Weights of a small mixture-of-experts language model, trained from scratch on English Wikipedia.
Experts: 64 experts in each of 13 layers, 48 SwiGLU neurons an expert, a softmax router.
Training: a variant of Muon for the experts, 6760 steps.
Below are experts of layer 6 (counted from 0) of a mixture-of-experts language model. Rows are named router (the router's row for the expert), gate (a neuron's input weights, with its number), up (a neuron's input weights, with its number) and show model dimensions 0-255. Each number is 128 + 24 x the weight over its row's rms, rounded and kept within 0 to 255. Numbers have three digits each.
Before each expert's rows: a language model's description of what the expert responds to. This comes from a sample of Wikipedia text that the model never trained on.

# expert 27
What it handles: Infobox field labels. Labels and first words of key–value list entries and infobox fields, like Speed:, Format:, Area code, PubChem, Coordinates, plus degree and minute marks.
router:133172119133142126087154165143085128104172115119077168124137125172128072168157171137173149109114103149111093108145129084106156117144134129125147117136123109163143156117103142142128114148154160089150122116153118147142140150149134158144126125097162129133074123100141100107127097157148105100205148160160091099147102090095079092136136115133120132092099118112173095096146145132098149161128097099140125100166147106146158096120138103139088156159115103115132102114148124115152096136139130118112147152107126141167125133128107163156129109133109117114119102106110116149111166147148109127143127131142086105120121119178104115131153139142145126122117139186112135100124147130160126131154085060112159169133088105149124134104138134160131139101102121138107129137098156122126149097146140
gate1:146183109113124135117131188107175118179113143147124137146111132116169130102108157113107125115135164155142155143119141109164113111141122158107141111110113094156131132130144141127126129130167120122083131120111155094130117152113154145131191140073128163119114145103137137138116141155134151111134151138182117142145079096151117108148107176158130106153118171125143102096135149115158152116123087109120107155118103079141163106099122108146083097110144148134105117141137115124124103135140124190124166128124102134133112120154100104178148095155118108087096144158098102127096173153147151131143115166093144148103116152134126136155118180166159095104129141139148131140114132095149152142088130115086150177116122129129114174078112164112118160086118150091116147156151138147130130103087129
up1:087143120123133096136135101119132082136138127129148156133116189114139145110151135137157140104128195112127149177073163105118064132138122105128098137126141093133138108154132139169133160119111160130143125094141144141129146124126135131149137089103146088123144153137104116138113118147127124101100161129165169109086149115104093089112113132116121169172135104180156110126145133118161105114130131113132139117146110116157161148098147126106096150097157130125094168096122125102141124163126096148098106127127132130099106130160109167135146115129125156142120144178124129137098188170126139129121074151183102125098184124169138109105132154149136160150118137138128085141157117115076115113120136110123097134167147173138089137130154141150101149107145116158186115134153122094151106134098166

# expert 26
What it handles: Prefixes and word-starts. Prefixes and early word pieces, often after a hyphen, such as re-imposed, self-assured, sub, ad, non, and Ab.
router:172139116071131126125137132162135096097107130139125196115135155136143083120128113110155167166092153166129110108115100119136135126150110170161173139153104097107158132133088134123095139161140147117129145162143131186101133146169127140149136129116143123170115114137136103127148140141130160083158117164128089111132124103061127091119121130156136126095111120098177149124136114157105173130121148116137138095143098104135118092095129136154160153153083140121156128111096129124130097147177167112135122096123107132134091137140114129145135143133176144138136135113124121143151129116111151119068145102095140079148158121163100140157102120146186112143132153148128139113093142173127141122142148125121129149108142114150122128142119145129132109087145142089141141125025117133112095119133162
gate0:113101129125100166140074097168083146077156127136151112122155095114175153101141156171171133136129111170148113132156119129123146118098139160162138109118128145170119074179118095138102103158159094105157111123114107158131176166134089107159125144099115151109080132139120121143121101110141082114135149118157155143130065151116148152109138179124155105137107150146142109100087152120121138117119138133070141123103155138149162149122130098152123163122153127133116111094138149143143122145131113145125145129116127112090121113090183110140142119103080165160151111139085154118133126147154143103142157133154139125148126177125112112132109118152134143072127115151145143103124129110127113104092124152129172088133104150120128108125134136109123129126164179084129158145130116139137115074133092
up0:097122127137173158108057161116123128142139122137095089147100102101165119150147123095131102154139144180109101113144184132139124134102088101146138156110139155105143119105156167103127118149134141134126129121129102133135107125135102164134131107154112144083096178051139108133091122163144134113092136099132145128110108116134137117145157103135111092107136150079095130147112169134115119122183128123104118097127137097114115070102154123146167142124124121170151131090144112118082115114124156157135129154126110118173087121096152097162126130112099151135101103132137110113127073127124111136084118127139116115157084100131140128129120177132127152112066094134154157135134133158138132131164122141099174142082126127129129139094165104139158126094147151124135137134133113112133172144170088

# expert 56
What it handles: Adjective suffixes, word middles. Adjective endings such as -ic, -ical and -al, and words like political and social, plus inner pieces like infrequent and deficits.
router:164161098122168077122143146172098095121122112154124120120132160140152073141152118122144147138122146129109105124132111089140152146162138172137142105169126097138136126119126147113113163135140152112153130134146092137124167126155107139148134165112138153123099147156156116157142093142117158119156135170139092107155099119119094108140091124132140130070119129118151131132105114136136136127158116118121124115089127115114118080120129103162152159130117058101128135114120135106126147144190157094127144184150146130154127124118168116114147120137142117147063132115120152164123136125129096136102155093153129128069144142116122145133115121178151136118138144108128130147101127169123158077158138135113108126146135063121170137147095157134129163067130112088142126165139138117048097089152138
gate0:151143116165143144127138142136145109161126158124150112133121120139143140110135131120140132136160106124105142136124111127092152082088115145092079159149108128149116137110109115116136121118132118105108173135128179137168141099116084133175179105113078165145123104145162096105090117160141149133146111139109144145156073142113111105149119147122132101115134150117132100133117100147080110132132126138118149148116130151143156156116124113119162143168176112131123117178075129094116168157152119120141137152074133157103105113115151163148152093127130113154166147140147125165173132107116149159093123147159169085169095121187101130140134102121119170083131109119144154128108143138123130113127140160138094106103130171106172136182140176105145116116128091120086164145119164104131126119127077
up0:129136136167107129159184144168110118090113150102160117149113137110145122138137046156102138131133142139166122129138113121066143114115136133099135061141104150166153107104147092127137132138158141092145104126125149115125176075119121123110154148126095122110135096121151138137153088136103130139158071144152140153119110108129119154127184125126169116104099128129133157139157113123154127101138157100129103123134114157121098118134125142109122126145102180131147117142110116130081105132146130140156097116151145118113115099145118115153109140180124115139121096106122154106114100140144097145127120122139113077121088128109142108085119122171155227158089152151115114123106131119089104146135130140114091144111169111146109176138114132150125110105146109137183107170136103162098132141117101

# expert 53
What it handles: Verb and noun endings. Word-final pieces of verbs and nouns mid-sentence, and pronouns like him, there, This, such as repl-aces, ev-oke, budg-ets.
router:143141108134146125120161118127108098125119119125099134147177144146151120156156144130155154082108107137137093125090121114128139169157128110157130109124113113148142152087121125148081161115144120092176160147173114154132149164163093164102154148099108119077123142198128164098144134114122147142134141136085121074115096123105118101187113131133142164124151118109153085128113147151117127134143142086145181131134105113119123104120166118123197148122107135123149112139116171105089138181158118147132145176138132123121119097146147130141156085138134144134085106138138176154124139132151139150142126111124105101080143139143168159167145096148157135142126128143153115137125142132105154089114139092093141137141131095131136108129104168166151114134110163092158158152131164142088121128154101
gate0:149124133160138115139099173115128094074121111141107107128103087132144157142123135140184141112068141168115120146118115129124134124142148152144129114140133100098106116101112127104165118134089117151135142130124135157122121140064137155134158129089122131138139109124125118140174117144164094160091146138080118115050106091152108100154077138140101136181145115108137139126151137114091096153106123132140122144160161134125097116185110162113171178155157122126114090142141147107107130102091174106154143171141121146103115090122139115141093126157108165190111134135137146114111140129090172133150102127118132144085071107153121135171126146115137111118121086135091113132131147153115115155131114110146134107118163105149155140145168174090119105157116121100134139132110110111145125136157124
up0:128145086134114102165100149113136082130083132155167167119154151130125115138116084160128122128132114164142134158104155154128144123120113119142105104133097131157129070131131107087088116148110123150146081128142178154129125126160114154118107121149157103132148094132139134163149100108129096167157116128183128131091174142131122114102147112093107130144124144141145109116103115083161112119153157158121104105149126116134160136128135182117110142143147128109109099160167120115107119123112131106126107081180091142155132117095166152096092082146139113108186105122131148126156104115128131092081130160133146117121105074132072121116146130119170146136120138129127169100107095136133105109125165113149135136153135074121118146167128149088112134096114151120184146133060118136120127117133107

# expert 44
What it handles: South Asian name starts. First letters or syllables of Indian, Pakistani and Sri Lankan names, such as K in Kesari or Khyber, Ram, Than, and Bh.
router:104124103104130120133141107165126101111129089154141180085126144148133165147149168130099143123110108163091136093123149124119191148123134138108126158133119077126139149105112143115106109158186141108133175117135078153090146142112121162115138122120185093110082141140111116105107114105185100081127135135123123132154109131112087105124095138149169155100098103131126123147103119177094121136143127099127137122113128101108151105106156134165172139140099131137170122130121142096109138144157145144130134143130137113177118147114165139129131103136118122145073176110167109145155105114094086127097129113096091095103118123152133149149101169142108093109140179145126158137107124136127172117151137108153147103137103135085175113110084157141122124108093161152105121120122143114150097109106106
gate0:111118135130152133145125104129115167102148095181142140139096132098137142087113071124129110125101133121157125127152133082131134146125127124163110145105092131176114159130111078149119150124088120126105104149141114110140158145155189138092174129119147112148128099082173124152106092133133170143129092158169133128116107136115158113144117135052126144163142116176157107140114149089144079117127152104122121101100120135082141105067088105106102130185170123119114110114124136124123141113172136093116089132182135120125121128142169134110111117123110125153113131113132127116118171131128148098109125120125073095126112114119145157114118137147130125126125126166127123147121130090119095165189168141132101086129174112103133149118150133117076133112095113106110138145102128167129100147148131
up0:189123121117173143145121108105111155108163169154147149125144154149135172149161130086115146148106136116089109142122130130095148127122126142115155150150144152148128093121172114140141108097093078109135150118120170138136127126132113104117111102086213091117113123116145132144165156153141152138149115126104130119139139159062127136138113110120112154121129116138138151139114144125113179097129108105141088121121104147174128164122137119130152120123109127141116103082103154140155179141129115161130117134157132143127098142151149114112141164135125128141121133145081125123145118135189114114137086134124096097107157115079142122134167182137119147100141157108100151142082151123097125096140179108120100137138118163162114138233131118119129124142156154098154106120151117129144154091116134

# expert 35
What it handles: Passive participles, descriptive verbs. Past participles and verbs after is/was/be describing naming, use or status, such as known, named, called, considered, regarded.
router:154144119108166096092124140143125105141104109121095147163167143135119162151162151093169169096124155148125081102119104117116152169131130123149155132140132086142122147085104128083092125127139155093135122131175134156133153158127094156112144118115125136103122143159123177102099122110156138119151118156118116091152103125108109106170108152145124136119128142122120111171112137145070147096159131082141188131109164114132158141105162113147178162130127111147171114117103141090103100163114154134137132166114121123132075120170156124168139097128160135116104093086119156139114118123133092166101158124127136106136160098125110163137118150162155105140133155157142155107127161156113114111099122118109156137160143147135145132134105182139120100090094121105139139167105165134122140099170107
gate0:133103107135118140083157089119160072160168106134123139091185115089124156133197141167150119123136176186090107159141109098153122141126166109130130118154098153109149087132165146113124103153133079129118112134115144123141151121110128078107125120109162112128109132116153129092141142132155117124114143123155108082167140130116069124102096159116120120116116142133168141148117161125100098151128151105122137143082137113127149111189145165165148107174120119134101132153169106116111116121140150163132145135131169146122161126156141137106138141133149127158153132134154139119180161148139080110122080134151104113119124111157178128116122137097094144155138146108141137143124118142106127117108123127120147187116132132149107085139116141178134142099114128077179113137113125112132158096155126
up0:108158121129098080102107101121146144113089110115183164176117144152125120190100080146139098166134103134121080082189143134111126119100148094131140132132139116143142156116120117161162135154119088116135127110098142127098101116095135119106139149116149151115176088088134104110140127121130126123133155161173131097113135122124065164127121111120126165109126156142176102122178126140099156148117160092102123089130103139107132153131125133115078134131157165089117109120133140157113137119117136150115146142096152102095133123138104114122124133155127132170124094190135103141074164137104125121117099111114136105107110123188153127123135152129108130110121120140110110156145145147138132132122126115145147159159119126179069152182131148144121118154161140122123105092108157143122181120148102

# expert 21
What it handles: Months and table pipes. Month names starting dated entries (April, March), table cell separators, the j in Slavic names like Ljubljana, and country names in tables.
router:137138127121139103090140154164094125078120086179155147149137128130120114163111091147154143118127129169118121105140120083146167150116119127124166134151150117135141136083134092129122105170150138080199139104130085137100165127140123162106150159139075120140092135152148097126135108124150171124142115161133112103147116105098115109105136131152103139113105140091168089134120159157084127137093131123122129138157134136141125139088149114128141136179104103114130113089140117021117104115149159148129122112089152100156124126124127131173160096132135133169096138126148146160100143124144051144080160131151104094125101137134123159140113137137122152146122124134125119118132137142136129146145126089128151112154130109138125120129113190121119110152105152119133094136081145117108145113162148
gate0:114140113107132126113154125113155139122153111152119107152122144099146157111131120107134157113112139155146139098134113160132172125104124102166108134132138116103189154150124137148133118192135111110114116145120076094101144131135160124150106138093137134142161160134174112108097071151128171151138141179112126082113088140085093128078073159140145136106139135129134127192115118125140101119097141098123123149122082110117120127150155124149122098143164101100153111129143082098126144085108111159090167121206125155121093131125132128109115139152098097100165127124143062140144161118136135126119181106087093158150133134116150125121138150117120148125128087109102106131142118114149112062187115116132134104139140132109123100139101107149095118119162112120121139165128138142140136111141128
up0:153140096114088116106174150121150121067113108120095155159156141154156133124135069149106137120122104101148137116150098089118168146125091147129104094135101140170169158113117127092133098098123096138120146106115108152158146134078116154153109160114109103139090133117146139158113113099153175147102135118114137124108129136085103075152143137161142145103137132144175125121167163170173152105167127121160101114113120135140134148087146131137141163121094094152168089147132187104141170097134144162137155137151137113130159157083150180111108107136125159107116113148101138143112162150131116134145172114119111169111104119167141140100119145137134131108147065130119158154148134122127127103154138115144143130122165128108129126116158139118124122111111162147130082175111091148141138121157138

# expert 10
What it handles: Name-initial word pieces. First pieces of split capitalised names and words, often after commas or quotes in credits, such as Ol, Al, El.
router:111101099107168138114157150185105113063130066159123156155122146153144130145147117142112150118127100133111127046132165133134125116130157128150149128130128107172117156122109133111099181151153137111118140115147080155122113146128147145123132117122111123151126139143109150087103141117116138091154171135162079136148128097067139100131124138125150124122140127107167127131123111163086141116121135119144147118096094098131150128114165075109150145149105129102161117097154119110159129163122157140108192151144153126166117141130164139149141103133142153112102107110096112172128171117128115126102139104158094105116134137144135164164159147166158125117123212181160167149126147111091154122153104108128130164109142106150141127111123157139106152141130155105145147136115139113109118132144105
gate1:079101148121114074114139137109160152133143162132165133102120113112129188117161146126131134112156146138147177113158108143149131155128126103120128102079077072112121138155135112108089164144135120128113161133130135141142129125143132123175119125110106094135130150116110072099107133123104099108169166079159139156124116129138143128123137123117131117152100145078148144179155156111147156071117104136142161155116120122110087138150158096135140101123087128149121110136100128118154098106139139165125147168095109178159140140132100107121164151105137131127134100078112145123141136090118136138094107070108155141090129110098104119126116129120116115127121130143141163178091116135150130140075165108129116130118122148141123135085171124145196141115155145094175143150173135124114127125093138
up1:114114119142146090102115122132153097115114147112125156143143156143124157120149114160123129116152139081107133102133092179106124158116143176135130135107134084121102140088149128088148133133137163139128110110134117159072146134126133134122131131131149147103155128142137118120091109140160117095081134069101166164105082062149125079171139085098154137125092078153127076128115148135148168139113106138138154155156104088147111157137131159152128140138112146157127115135089113144117144145125142156127123145127158189133156135120149133112102099115180175126125105133135156129151098148085179151104104134113123138117111162118146128115151171123107103130066128134116138148136103134154109132152120111160136107105094139151108147133136128160119134164149105132191113114116105081144108101164160